From a checkpoint of a small mixture-of-experts model trained on Wikipedia: 22.1M parameters.
Below are experts of layer 5 (counted from 0) of a mixture-of-experts language model. Rows are named router (the router's row for the expert), gate (a neuron's input weights, with its number), up (a neuron's input weights, with its number), down (a neuron's output weights, with its number) and show model dimensions 0-191. Each number is 128 + 32 x the weight over its row's rms, rounded and kept within 0 to 255.
Before each expert's rows: "gets" lists some tokens that make up at least twice as much of what it gets as of all text. This comes from a sample of Wikipedia text that the model never trained on. Tokens count by the router's weight.

# expert 15
gets: "ing", "s", " that", " he", " it", " they"
router [142 138 117 102 140 136 131 148 111  90 132 156 105 118  50 185 168 166 148 128  89  87 187 103 148  92 170 110  98 130 145  48 134 161 130 145 124 147 111 126 130 131 173 140 107 132 144 100 147  88  59  87  86 123 103 151 173 120  69 123 190  79  99  99 104 127  92 201 128 103 148  66 134 126 180  97 160  84 151 129 120 150  91 117 131 103  81 113 112 124 110 116 118 126 122 163 133 162  91  99 123  47 104 175 130 160 145 197  62 191 142 173 101 102 133 142  63 146  67 127 125 149 108 128 135 102 137 163 141 120 140 122 155 132 115 127 145 190 135 134  89 132 140 144 132 137 123 108  96 145 143 146  69 149 128 162 118 108 137 134  44 154 133  47 168 121 104 115 147 138 114  91 134 171 161  69 149 161 101 165  89  86 115  84 165 136 103 150  81  59  85 115]
gate7 [ 91 102 108 143  72 204 179 108 103 162 108 149 124 150 147 148 183 144 121 203  73 149 123 160 194 137 156 163 138 138 165 102 156  95  88 139 117 161 166 122 119  92 142 114 132 165 126  95 121 201 130 109 116 159  95  99 115  96 112 142 150 146 177  94 155 119 113 172  55  76 133 142 123 142 181 131 128 140 135 162 127 163 115 112 114  88 114 124 159 123 118 126 179 126  70  93 133 165 147 114 145 101 110 161 105 105 137 119 184 117 127 133 153 149 158 152 155 168  89 118  50 187 116 109 106  80 108 133  22 148 148  88 144  93  41 114 147 161 126 108 105 195  98  95 122 172  94  98 138  94 109 105  92  93 122 143 125 129  90  86 144 185 151 149  91 155 205 106 149 157 136  94 144 150  86 129 175 180 154 127 139 155 167 152 143 143 133 151  82 144 113 148]
up7 [109 181 147 114 169  47 141 151 174 154 129 117  91 122 186 110  95 121 152 130 155 113 107 110 109 114 126 141 124 151  73 182 110 162 192  76 161 136 109 139 210 170  78 134  83  92 111 131  55  96 141 135 118  94 100 144 161 129 177 163 194 120  78 135 105 116 143 173 186 156 123 163  56 126 107 109 161 143 129 101 125  95 146 157 119 148  60  94  99 154 157 162 129 166 161 132 164 101 106 104 134  93  99 106 149 166 101  94 139 118 147 137  93 106 107 115 124  42 164  94 120 167 155 159 108 165 198 122 187 110  80 160 100 136 179 103 128  92 151 149 186 115 117 151 148  72 164 145 157 179 138 149 145 157 120 125 143 137  88 158 122  81 131 131 121 141  78 136 100 151 139 170 121 100 215 102 127  74 101 105 132 125 134 160 117 105 142 116 156 161 118 100]
down7 [107 104  54  82 140 122 109 160  88 195 158 104 111 103 115 149 140 150 135  91 146  98 112 166 112  82 115 149 114 185 132 111 161 147 140 129  72 107 116 143  99 116 166 157 140 114  94  89 101 139 117  88 108 168 140  87  95 153 150 139 144 110 131 138 103 123 169 127 125  72 198 163 144 112 155 146 110 168  87 187 124 170 145 163 157  84 208 135 137 176 108 143 133  89 124 171 181 165 125 139 143 142 118 171 104  94 157 162 133  97  99 178 158 144 110 183 100 137 108 140 178  71  86 148 141  97 124 144 139 127 123 134 138 103  24  82  91 150 121 139 139 130 188 104 180 173 153  39 112  87 115 137 114 134  70 130 128 116  95  89 128 127 162 143 105 121 139 138 191 202  92 131 193 113  56 119 119 147 114 160 109 117 181 121  99 129  84 152 109 108 154  96]

# expert 14
gets: " the", " a", " The", " his", "'s", " an"
router [109 171 174 120 160 130 150 149  62 142  99 137 154 120 118 147 135 140 139 113 142 110 171 105 107  51 150 106 126 148 141 107 125  91 143 116 102 218  95 122 143 119 183  70  94 101 137 152 181 100 132 114  72  99 140 126  98  42 140 138 167 105 121 154 125 145 133 124 104 116 157  68 145  63  95  81 152 132 137 103 107 139  79 111 117 148 123 211 139 130 126 120 151 133  99 126 114 109  94 120 141  94 116 103 104 113 123 136 150 154 147 158  83  98  89 138  96 129 106 168 153 166 136 103 177  93 106 111 145 110 148 154 161 218 119 104 187 196  55 176 128 148  73 142 132 161  98 121 188 114 153 105  38  76 133 107  73 109 117 120  87  89 108 139 101 147 155 150 109  88 143 147  75 103  75 126 128 170 143 124 117 156 151 130  66 109 112 112 130 105  46 132]
gate4 [ 72  94 120 134 175 134 134 140 118  95 114 186 121 166 173 183  94 100 160 109 173  89 161  90 124  94  99 156 143 141  74 168 174 180 133 105 113 109 116 132 105 111 162 114 119 131 129  76 132  87 141  75 153 121 139 159 142 148 119  84 167 129 116  95 147 150 179 126 140 171 145  72 143 128 107 122 160 192 159 103 178 118 128 172 189  89 135 132 119  99  93  93 113 117 136 155  79 115 174 149  93 101 116 106 180 117 168 139 152  93 115 125 106 166 153 130 100 111 111 133  39 177 128 122  89 136 100  87  58 139 172 116 186 171 141 114 185 161 137  93 144  56 102 135 188 172  31 125 210 126 126  83 137 144 117  89 112  91 114 153 101 115 137 127 136 127 111 115  97 140 112 128 127 176 104 127 117 107 118 197 174 140  82 116 178 169  92 121 150 125 109 108]
up4 [152 181 181 105  89 189  79 138 140 147 194 101 109 102 109  73 144 135 105 168 109 146 132 129 118 172 161 113 133 119 141 117 126  90 152 158 111 179 123  75 112 109 163 133 118 141 127 166  89 152  94 171  91 142  99 100  85  83 116 126 119 163 132 145 113  58 105 123 115 120 155 185  77 129 129 142 104  88 166 137 105 116 172 114  86 110 124 142 103 113 128 122  93  95 105 116 157  84  89 154 189 116 175 111  87 153 107  92 108 123 144 170 166  88 125 125 168 174 169 160 206 111 130  93 170 120 173 106 184  95  92  85  81 102 108 123  74  86 229 143 117 167  86 106  94  73 169 164  70 115 157 138 116 107  89 107 163 127 136 131 149 148 100 179 137 203  94 130 102 165 126  96 162 118 143 126 102 160 113  92 115  94 123 136 121  89 188 115 142 166 139 176]
down4 [118 139 172  80 135 184  61 184 134 177 102 155 139 134 121 153 118  95  99 144 109 132 125  98  97 162 144  86  60 143 159 118 109 113 115 133 128 110 129  76  95 170 144 123 135  50 151 207 161 124 132 133 151  95 124 158 132 161 110 173  45 135  91 134 129 100 161 156 157 178 143 188 204 172 146 100 127 123 136 107 120 169 106 123 125  94 131 139 170 117 116 121  92 165  95 101 151  97  75 101 168 134 138 178  93 135  88 141 110 118 104 130 140 132 206  99 105  59 191 178  89 134 102 105 162 165 186 139 139  45 149  90 103 163 136  74 110  45 169 111  90 173 133 107 116  97 117 104 137 153 162  96 178 163 101 116 126 133 123 118 134  67 117  88 133 157 151  93  96 130 122 117 129 119 156 124  90 148 100 114  79  78  93 120 120 141 110 102 130 114 120 152]

# expert 11
gets: "|", "-", " |", "=", "==", "==="
router [109 110 133 133 146  94 189 156  61 102 145 144  63 148 111 156 115  91  89 178 164  73 130 113 118 151 128 147 172 125  81 117 205 164 128 109  53 151 116 115 175 123 182 145 129 134 108 115 130 149 142 120  79  78 144 113  98 105 137  74 138 127 133 105 123  80 144 140 106  92  86 120 151  55 189  92 126 116 150 151 153 135 101 106 135 154  84 123 116 109 177  82 129  80 130 113 171  92  80  87  95  77  84  88  93 136 109 112  37 154 127 151 130 115 117 112 122 118 101 148 153 158 110  91 158  54 117 134 172  69  95 113 115 201 146 138 140 161 135 137 156 178 140 133 174 130 104  58 102 136  85 185 110 135 110 112 125 100 135 179 141  80 121 159 103 156  82  99 137  83 127 119  68  95  93 101 103 138  96 100 110  93 161 107 104 108 101 136 160  96  89 100]
gate5 [141  81 127 140 113 123 107 154 101 134  87 141 100  84 164 106  66 173 112 146  93 163 129  66 125 134 146 179 159 137 162 144 159  88 117 101 107 179 151 112 159 186 114 109 132  98 124 175 156 135 178 160 133 164 149 127 112 139 163 141 122 158  71 107 123 129 138  86  98 124  88 188 184  92  80 138 146  85 136 140 144 109 148 165  98 121  76 181  87  80 157 113 205 140 166 195 143 133 179 111  69 130 157  86 130 127 107  73 144 162 143 142  78   9 152 123 115 150 142 178 164 160 136 110 115 130 147 117 132 138 143  88 160 118  78 191 127 107 106 115 144 101 174 120 122 118 111 139 158 147 151 125 178 158 166 181 136 135 161 193  68 102 120 113 109 174 131 102 143 128  94 157  75 124 187 117 104 112 113 101 144  97 104 132 167  96 156 107 160  93  95 171]
up5 [103 121 128 116 134  86 117 170 115  87 124 178 125  65 125 183 119 118 125 127  79 143 123  89 124  98 140 178 123 118  96 161 162  87 137  75 119 197 116 144 144 203  98 150 118 133 143 145 133 119 129 146 141 172 105 140 145 136 141 166 119 110  82 168 149 191 155 137 121 118  87 169 149  93 165 141 118 120 109 134  93 107 142 137 109 107 104 193 119 135 174 131 178 148 152 166 120 113 134 148  65 110 158  91 170 134  82 118 121 173 112 101  51  34 101 140  96 111 121 125 186 110 180 117  51 161 174 153 137  99 168  88  57 124  62 162 128 107  91 128 130 112 172  79 154 127 120 142  86 144 132  67 184 177 112 168 130 146 165 164  72 115 137 133  81 112 113  80 112 129  80 190 100 109 148 168 145 137 155 126 139 158 120 155 107 171 159  62 119 146 116 147]
down5 [149 144 127  81 121 128 154 162 108 105 173 103  95 140 111 195 189 111 180 164 154 134  88 158 130 100  92 121 105 171 129 134 100 176  97 150 100 122 133  65 118 130  73 119 150 108  94  79 198 130 101 138  81  72  93 101 163 119 152 161 114  45 155 117 168  96  66 137 142 116  98 144 128 127 120 108 127 116 110 115 122 137 151  97  84 109 100  57 140 116 131 104 123  88 112 160 137 124  99  66 152 108 135 149 155 117 131 174 142 112 123 129 150  83 161 124  93 178 151  84 112 103 144 125 130 128  95 119 108 130  81 166 109 132 176 192 132 159 191 114 166 148 171 148 175 164  95 127  85 116  79  73  80 111 182  77 138 119  86  75 155 146 120 117 114 137 167 145  58 123 101 149 121  83 108 156 126 131 208 139 127 120 131 121  96 150 139 229  67 106 151 118]

# expert 1
gets: ",", " and", " (", "),", " but", " or"
router [162  92 173  74 112 133  97 139  90 131 143 160  65 155 116 116 117 142 137 172 145  58 130 107 112 133 182  99 163 107 174  62 172  92 112 129  38 138 131 191 169 166 117  74  63 127 116 128 147  76  93  83 122 151 129 106  71 122 124  94 128 120 113 137 140 127  75 167 153 108 132 118 170 146 134 107 140 108  93 107 107 159 130  95 118 179 119 126  85 127 156 136 128  95 134 105 131 110 134 125 206 143 134  96 133 112 118 140 117 110 115 161  80 109  64 115  86 131  67 134 145 135 143 119 104  82 132 113 160  81 129  55 113 170 113  98 174 128 106 172 129 166 156 135 122 110 128 106  98 186 160 121  62  99 103  80 113  74 139  85  96  90 154 131 149 136 103 164 106 173 112 160  82 169 137  81 145 185  42 160 148 158 118 107 121 119  84 131 140 114  61  90]
gate4 [138 110 144  70 163 149 130 165 131 114 161 125 122 117  93 147  85 161 100 103 103 160 144 116 209  97 107 104  95 151 229 159 155  95 139 157 109 152 107 154  94 155 127 116  82 159 119 169 132 105 138 117 132 173 134  82 113 161 172 151 161  17 109 170 111 112 187 158 104  70  98 158 143  85 106  81 110  88 182 100 127 112  93  81 103 155 120 109  67  94  97 144  77 156 143  93 182 120 128 145 168 134 133  68 129 102 129 128  87 143  99 100 143 119  77 153  72 154 102  81 167 113 154 199 158 107 139 145  92 172 155 124 147 147 154 136 174 138 159 116 130 129  91 118 128 112 132  97 118  98 180 128 128 118 159 200 106 147 154 132 172  85  85 131 123 108 125 131  75 154 141 126 151  80 126 179 140  86 120 195 136 163 168 124 105 103 157 154 116  92 118  88]
up4 [191 161 135 130 109 142 116 127 158 122 103 143 172 157 119 121 160  98 139 163 179 173 115  95 167 153 114 136 118  96 100 152 176 139 114 147 174 153  51 141 173 126 110 130 153 168 133 159 133 128 109 118 135 138 107  63 159 151 144 130 122 131 149  84 138  71 131 120 167 139 127 141  96  68 146 167 106 123 110 116 155  58 119 161  95  71 126 112 133 137  79 166 116 151 181  90 104 119  96 139 129 111 171 178 195 161 113  56 140 101  82 160 111 141 195  98 132 148 194 150 165  95  93 138 134 184 131  99 169 127 125 133 119 107 128 197  98  91 150 124 116 125 121 138 223  74  88 140 124 128 134 122 164 169 123  79 169 170 144 134 181 158 116 154  49 127 154 111  90 141  89 127 117 108 156 103 114  79 162 193 114 131 121  97 144 156  82  86 182 185 160 160]
down4 [115  79 168 142  95  78 115 133 128 134 118 136 151  89 112 169  98 171 151 104 117 109 138 111  92 129 133 174  88 116 139  98 163  71 129 108 128 125 137 116 116 128 208 158 184 135 135 157 129  82 124  88 139 160  99 126 138  98 147 143 162 168 105 192 121 173 134 134  62 101 138  84 150 175 115  60 142 164 189 135 124 172 140 160 102 116 168 127  90 113  85  82 147  96 152 156  67 127 120 167 143 146 145 170 169 112  92 180  78 149 153  98 135 132 188 148 130 107 160 128 106 139 143 151 158 135 114 151 143 144 147 182 168 143 123  98 134  91 109  81  92 105 189 128  67 102 163 131 144 100 112 127 148 138 116 122  64 136  74  75  56 105 141 106 208 180 128 172 166 122  94 134 134 108 125 120 165 158  67  94 149 211 190  89 148 144 155 154  81 100 130 113]

# expert 8
gets: ".", ":", "\n", ").", "\".", ".\""
router [167 139 149  59 121 120 157 152  85 136 103 171  91 162  97 110 158 156  72 179 108 149 129 118 127 121 160 157 133 129 130 140 154 168 161 148  19 135 132 170 182 164 167 112 113 132 153 131 177 115 135 147 156 128 120  40  91 147 127 146 136  78 100 152 157 183  91 155 135 114 102  83 173 134 178 123  85 138  92 119 102 153  94 117  86 121 120 106  75 136 230 117 173  90 120 109 134 133  69 127 182 120 121  91 135 104  74 143 163 107 140 183  88  94 108 130 115 164 114 153 130 153  82 144 126 100 140 130 135 120 122 102 122 152 151 110 147 169 142  98 144 144  83 174 186 107 118  81 179  96 156 103  35 147 126 121 139 120 102 105  71 139 154 115 163 177 146  68  94 139 129 125 123 152 145  67  76 115 103 167  81  89 107 147 141 160  94 111 106 129 128 103]
gate5 [141 103  76  91 120 110 107 177  84 142 114 140 138 154 100 111  83 137 133 207 101 180 156 107  87 122  97 173 108 180 103 161 114 151 128 140 117 109 141 121 186 108 173 153 143 115 128 121 161 132 154 161 152 134 169 110 124  88 149 167 216 149  86 179 137 151 126 113 121 122 149 119 139 133 126 145 106 101 171 104 121 134 140 170 161  29 126 133  82 107  86 166 105 118  82 151  49 118 104  75 220 115 120 128 124 116  98 125 156 110  69 153 173 123 143 108 123 160 134 113  98 108 195 139  97 108 169  98 121 132 105 161 139 171  88 153  82  90 129 153 158 105  89 133 174 126  98  94 117 188 143 164  92 150 103 144 176 151 189 119 170  80 116 158 142 152 161 171  94  73 155 119 116 103 177 117 111  69  95 109  84 158 192 146 144  85 117 128 160 109 161 135]
up5 [138 116 149 119 108  99 160 135 148 146  78 124 113 177 114  85 150 183 195 123 124 143  68 139 153 140 106 181 152 192  99 133 133 134 141 118 171 138 125  94 177  50 109 135 127 130 131  72 143 103 139 141  88 147 110 123 186 107 159 132 151 159 147 126  96 138  51 150 174  77  81 138 112 108 154 130  94 148 158 171 161 132 130 156  87 125 100 120 133 162 155 116 106  64 150 114  87 147 166  65  60 125 140 137  66 105 120 110 181 123 108 135 128 139 130  45 130 130 208 115  96 145  97  84  67  85 187 111 117 118 148 115 110 148 102 104 141  54  92 140 173 125 116 111 178 122 127 138 115 137 131 176 138 144 137 110 121 118 159  89 128  60  93 108 108 151 129  55 151  72 185 147 146 125 167 160 121 108  90 103 139 147  88 201 156 113 120  78 118 112 131  87]
down5 [118 156 109  81 108 189 126 102 119 129 109  88 117 176 140 149  92 149 135 137 130 112 146 155 231 182 152 107 111 139 102 140 129 194  96 142  89 132 141 144 112 161 113  96 125 173 143 146 145 113 126 120 138 101 136 114 104 179 148 117 122 183  94 145 213 152  84 132 118 120 161 152 171 124  96 167  83 199 124 110 147  76 135 157 108 109 102 138  90 144  98  74 156 177 132 176 107 148 143 136 130 158 135 159 156 178 117 129 139 134  92 113 160 145 151 143 185  68 123 168 147  84  98 168 159 192 130  71 111 119 126 102  94 131 198 190  93 122 112  78  52 116 100 134 149 174 115 159 183 113 146  93 120  75 124  55 115  99 128 152  85 134 112 145 135 158 138 152 127 132 133  63 146 126 104 174 141 153  71  77 161 151 153 202 126 143 141 155 100 102 129  86]

# expert 10
gets: " 1", " 0", " 2", " 3", " 4", " 5"
router [143 142 122 120 173 119 200 158  43 100 142 138 135 161 141 126 194  97 159 146 113 157 129 120 140  73 151 120 151 185 104 121 206 165 166 105 116 144 115 118 152 174 104 134  68  69 183 117 153 114  84 129 135 113 122 101 103  75 131  95 141 167  99 155  66 166 136 132  22 157 110 106 212 140 102 105 152 142  98 125 124 151  81  84 120 155 128 133 130 145 167 133 160  86 176 135 123 122 125 112 154  98  94 137 152 126 101 164 158 125 144 107 148  82 116 121 124 118 119 155  75 137 168 122 115 145 100 133 204 129 182 104 113 150 141 143 130 175  98  74 151 131 172 118  89 135  68 114 137 122 126 100 108 141 124 179  90 123 127 132 137 112  75  46 141  90 173 102 185 135 191  97  62 145 101 131  81 120 101  93 128 132 114 128 126 143  87 137 113  71  97 100]
gate12 [135 198 111 110 153 126 124 152 138 123  52 114 121 167 135 153  81 143  86 142  99 136 125  80 105  83 156 135 160 124 106 131  99 187 152 111  55 141 179 152  96  96 148 101 129 146 100 131 173 114 140 153 111 131 120 105 115 117 169 119 162 150 149  91 147 159 168 102 139 161  53 114 173  54 123 107 114 162 146 127 117 158 156 110  85 157 149 155 124 145  85 195  87  91 176 132  99  80 125  97 159 119 163 147 134 121 122 145  98 175 151 130 109 148  91  95  82 202  88 164 131  94 145  96  95 153  94 163 159 176 132 103 138 102 138 135 136 152 126 129 131 121 169 149 132 104 129 125 148 135 158 141 170 102 121 128 176 142 175  84 218  58 170 177  99 108 143 160 159 183 123 155 133 174 150 120  98 187  99 149 116 100 187 108 122 128  90  21 136 144  89 162]
up12 [170  98 148 155 116 151 158 150  94 172 150 173 147 150  78 172 140 169 161 145 158  93 166 178  82 124 116  98 135 118 157 161 139 178 104 129 202 166 111 151 145 125  92  85 124 105 112 147 131 196 161 119 138 134 170 168 109 107 128  70 139 139  97 181 135  94 153 129 132 135 157 172 101 156 149 122 105  85 168 167 140 131  76 112 142 106 165 106 121  95 118 157 142  81 136 154 131  52  97 162 154  76  77 101 139 167  96  81 109 103 106 162 117 161 130  58 152  96 194 152 149  97 145 105 154 151 134 178  82  98 190 169 100 131 152 103  98 169 103 109 110 128 152  94  56 103  92 146 134 172 110 108 139 156 106  93 146 151 132 119 121  79 130  58 104 116 100 138 133 158 113 150 123  98 142  99 113 130 176 179 163 100 215 126  98 118  96 127 161  94 199  83]
down12 [145 133  91 107 140 145 143 171 120 150 110 131 136  89 139 110 140 126  87 107 147 107 121  80 177 167 147 119 214 159 174 122 103 123 169  87  59 132 178 116  85 148  90 129  59 111  85 213 169 135 108  74 103 128 108 160 156  78 155  95 150 179 157 114 165 134 182 136 146 133 105  96 137 184  97  96 114 154 136 126 115 110  83 109 150  71 106 129 138 108 155 158 122 125 106 149 130  94 145  95 104 103 142 163  97 152 117 189 167 152 142 120  93 185  79 102 163 100 118 111 107 121 121 152 128 118  82 113 121 157  84 172  73 162 146 166 113  97 157 109 114 124  94 169 100 160 193 182 165 179 110 148 151 153 145 130  98 121  97 202 160  87 155 100 171 149  84  68 157 103 107 129  99 130 132  90 172 177  64  95 100 125 127 127 179 138 136  97 180 162  91 113]

# expert 0
gets: " of", " in", " to", " for", " on", " with"
router [173 186 200 101 158 125 140 142  50 123 164 158  99 132 156 112 162 115 128 163 153 151 132 109 138  87 136 127 107  91 157 104 147 159 153 141  76 104  64 188 119 164 172 152 118 105 122 132 147  86 145  86 133 142 121 126  92 142  69  74 121 114  84 161 118 148 136 167 141 165 129 106 162  92 123  88 125  79 136  72 119 143 108 108 128 208 110 160 186 102 144  83 149 106 100 172 148 116 106 130 141 146 124 182 188 100  67 163  80 128 147 139  88  91  84 135  72 112 139 152 124 131  56  83 209 104 107 117 195 118 119  78  86 136 121 101 156 118  80 113  78 121 138 196  96 134 109 135 148 108 170 128  31  94 112 101 158  54 140 106  94 160 129 147 117 137 129 124 141 134 124 118 123 123  78 112 116 133  65 134 138 139 133 114 141 115 113 154 165  99 106 101]
gate4 [161 135 151 132 138 139 128 156 152  95 120 155 153  96 130  75 164 154 150 125 141 101 128 147 134 113 151 169 149 179 173 118  95  87 171  83 130 117  76 176 131 138 144 154 150 123 168 148 188 188 123 132 149 142 145 143 134 137 102 152 151 140 142 112 157 153 180 166  92  99 133  63 159 154 136  98 126 123 154  94  94  71  98 105 135 161 143 142 133 106 127  70 113 135 122 182 159  77 157 124 160 127 130 165 167 142  96 179 186  65 179 125 109  90  96 106  84 158 148 106 121 150  87  86  94 208  82 173  76  80 111  95 125 154 174 213  96 123 140  87 147  88 138 174  75 182 168  91 115 140 127  88 125 201 144 126 147 124 149 119 128 159 154 109  92 161 152 107  91 149 134 120 147 123 106 124 100  70 116 165 118 129 181 137 182 134  71 155  66 191 149 157]
up4 [153 137 174 137 117 145  93 104 174 126  77 185 124  42 177 144 144 123  96 163  91  99 128 107 135 144 121 152 109 117 134  71 118 132  98 118 121 144  84 168 128 148 124 143 181 105 127 141 186 140 126 124 127 118 146 156 189 110 118 135 139 119 117 129 119 147 124 108  36 120 164 108 138  87 153  74 133 150 126 138  58 119  78 143 147 154 115 163 133  87 150  89  88 109 133 167 150 122 122 139 169 167 113 181 159 138  65 156 147  93 198 130 109  93 117 130 111 165 144 197  68 149  89 122  71 190 103 177 127  82  68 112 142 120 125 119  95 126 112 129  92  90  95 148 102 222 181 120 171 136 117 127  87 165 155  66 110 133 145  78 111 174 148 134  90 170 155 115  98  96 121 117 164 152 101 126 129  40 144 173 101 173 108 109 149 121  87 117 102 137 134 170]
down4 [125 137 142  96 148  70  88 110 119 102 123 154  87 143  96 113 178 170  46 110 114 150 132 108 222 131 107  53  84 107 136 145 127  99 104 136 141 159 128 144 173 101 104  73  95 117 163 138 114  93 125 144 102 105  75  78 117  97 192 130  73 170 140 143 105 197  99 112 131 142 121 149 113 148 140 138 149 147 149 170 189  48 170 139 150 142 196 142  80  79 161 114 152 130 156 144 180 159 113 203 150 101 120 143 159 115 126  81 118 128 102 124 106 155 192 121 153 160 140 118 125 116 174 118 118 126 136 121 104 114 126 193 133 117 149  88 156 125 162 137 114 129 168 155 154  63 163 144 126 169 172 102 110 129 201 126 143 101 126  90 123 144 143  90 170 113 153  65 122  67 127 115 107 130  95 133 160 158 168 144 144 169 131 164 127  62 202 143 112 128  88 117]

# expert 6
gets: " was", " is", " as", "ed", " were", " be"
router [136 124 202  88  94  96  77 180  68 151 166 186 133 129 113 148 112 114 125 145  77 148  88  82 136 138  81 111 131 146 179 107 147 129 173  79 101 171 110 155 131 148 141 112 106  96 156 123 154 139 150  72  62 109 114 159 126 140 115  90 111 161 143 138 151  70 134 138 128 147  98 168 134  90 119  82 152 114  95 158 134 129  91 121 129 141 136 136 102 109 125 146 122 106 132 141 125  83  79 139 148  70  21 106 116 185 108 150  84 152  69 146 121  50 140 132 111 158 129 162 123 129  74 102 110 119  86 145 142 154 150 116 164 176 139 146 157 181 124  78 127 227 147 185 113 128  80  89 161 110 140 138 101  66  80 133 165 107 158 103 117 148 156 148 132 122 145 112 147 134 143  90  96  87 105 131 166 142  77 150 144 124 190  87 169  91  94 103 114 166  63  97]
gate5 [188 148 106 113  84 126  91 105  80 151 168  92  88 117 112 164 140 115 146 166 144  99 136  42 159 124 100 124 104 155 106 203  82 154 109 155  99 179 108 160 109 135 118 149 140  91 117 180 132 174 161  67 194 122 136 184 159 117 131 146 122 102 166 173 149 137 157 109  86 151 136 139  66 115 130 168 139  80  88 187 149 121 109 150 162 202 123 121  99 130 113 139 125 170 173 140 130 133 176 194 153 151  87 176 170 208 122 173  79 125  90 113 136 151 105  97 147 118 145 152 130 106  96 159 165  90 103 100  82 159  73 121 185 164 108  93 114 145 188 117 144 118 128 216  77 157 127 108  91 150 116 147 155 106  96  99 105 160 102 107 148 155 123  97 104 136 150  80 103  93 135 155 118 105 153 158 134 122 134 128 100  69 115 113 146 154 142  90 178 136 131 162]
up5 [104 139 171  96 146 156 132 187 167  71 133 158 137  63  92 139 100 165  64 131 130 155 152 136 173 100 155  97  89 130 145  95 103 132 180  76 113 175  94 113 116 175 120 122 143 154 151 196  67 140  82  86 124 113 124  81 189 168 109 129 193 142 127  95  89  82 140  62  73 145 105 159 143 143 118  85  74 152 146 103 126 109 131 158 109 118 101 111 155 176 166  77  93 147 114  61 137  88 141 140 130  89 143 107 150 144 146 124 170 132 134 167 179 149 114  86 135 120 123 137 104 108 127 115 114 177 139 138 143 128 129 128 113 150 185  52 142 147 185  49 107 112 132 191 158 141 155 136 124 128  84 168 134  62 123  98  91 162 154 154 123 163 119 177 143 131  57  88 114 181 109 139 184 100 126 115 120 117  78 142 124 100 112 150 132 133 191 154 135 156 105 148]
down5 [188 100 102 171 198  72 128  78 126 112 153 131  98 164 136  91 172 104 147 160  61  75 150 129 107 116  98  86 188  38 123 148 121 168 108 192 135 146 136  70 146 108 179 139  85 144 163 129 109 137  67  90 154 173 147 160 110 122 166 139 151 100 133 112 137 137 155 128 155 127 118  94  87  85 179  63 144 141 117 143  78 146  91 149  98 104 100 140  82 122  67  92 100 103 155 141 102 128 140 138 165 102 113 171 138 100 147 150 141  99 188 110 123 190 125 162 141 148 172 156 162 166 157  79 116 182  98  77 137 107 142 101  98  96 167 125 103 172 141  91 163 171 188 106  96 149 131  95 122 141 183 136  93 144 114 103 139 152  93 100 124 182  95 139 167 152 117 128 126 167 127 137 132 102 121 138 147 135 189 165  80 191 153 162 142 125 103  74 110 105 151 134]

# expert 12
gets: " |", ";", "-", ");", " /", " ="
router [133  99 122  28 105 100 103 128  79 128 120 162 157 148 143  70 102 108 104 155  92 134 122 116 173  93 148 122 150 101 108 100 179 178 119 119  96 142  60 131 120 120 134 158  44 169 133 107 165 152  96 150 119 135 118  80 152 138 129 140 152 170 205 122 142 130  79 167  84 169 143  89 180 107 123 127 138 110  96 121 150 159 165 104 119 144  58 148 155 143 164 156 133 104 122 132 175 143 124 125 138 121 135 107 163 134 123 147 151 117 149 203 115 119  48 124 127  49 117 162 131 135 139 129 183  95 101 170 162  83 132 117 144 153 129 139 153 163  63 146 138 188  69 159 168 145 131  57 123 130 114 169  66  95 117 127 122  64 153 133 108 118 118 134 123 152  94 138 128 152 104 141 112 134 105 173 100 158 149  97 126 156 238 131 111 155 146 111 101 149 119  48]
gate12 [ 99 100 166 119 131 135 138 163 168 142 139 140 106 149 155 143 182 101 117  69 143 139  66 142 169 146 132 102 177 131 132  91 159 110 159 183 155 147  95 112 163 124  44 166 102  67 165  92 135 156 150 176 190 129  76 101 118 110 136 127 102 154 150 168 154 115 183 109  95 143  85 172 148 137 109  98 157 110  95 111 132 167 112  84 123 173 160 110 133 101 141 180 141 140 103 154 128 160  79 158 114 157 153 123 145 141 156 153 121  97 163 139 117 123 111 152 112 118 143 128 194 119 104 124 191 125 115 116 155 130  59  64 103 203 125 215 128 167 127 131 167 170  69 108  78 152 147  86 140  91 147 130  94 166  66 116 154  64 109 125 123 118 101 154 130 135 170  87 112 102 126 115  98  37 125 141  69 163 171 147 115 125 182 116 142 176 153 145 152 162 128  83]
up12 [145 157 141 109 118 121 163  89 150 108 162  75 142  74 146 121 129 145 156 180 143  87 144 141 138 137 112 103  42 115 112 146 134  94 126 132 143 151 109 167 122 141 153 116  75 190 121 119 119 160 163  98 113 120 166  92 186 159 134 136 143  98  97  97 118 154 110  95  92  80 174 120 129 118 146 165 139 139 140 152 125 123 117 190 131  70 187 110 132 121 107  57 138  87 135 112 175  61 126 145 136 151 106 137 183  78  95  95 136 174  96  77 116 113 141 128 162 156 126  98  81 133 123 161  77 119 121 130 145 134 166 121 138  73  98   2 129  99 116 127  81 123 187 142 179 106 123 115 157 151 146 101 110 147 136 142  67 187 184 163  80  80 142 128 117 119  98 118  58 177 136 134 180 140 107  93 202 130 141 104 112 149  85 110  88 109  96 144  88  77 137 167]
down12 [133 124  95 115 173 129 127 121 116 161  82 121 115 120  44 154  97 119 109 144  87 178  84 110 154 136 157  94 124 109 127  91  92  88 168 150  91  93 171 106 124 110 186 138 115 123 122 103  71 120 114 158 132  83 113 156 120  98 129 133  97 124 127 121 150 131  69 110 152  93 132 173 149 163 156 125 147 169 109 141 111 151  80 101  93 153 162  88 170 101 127 146  66 148 115 116  68  63 168 145 102  86  77 171 125 143 141 109  99 102  86 136 128  91 108  73 128 103  52 139 121 131 110  85 157 135 174 119 158 179 168 152 117 147 178 135 106 125 145 104 109 132  75 150 164 107  95 174 177  62 107 129 127 159 108 169 204  97 139  91 135 208 121  62  59 128 108 144 128  71 138 131 146 122 116 171 201 147 122 173  47 161 148 101 149  94 142 144 103 112 115 131]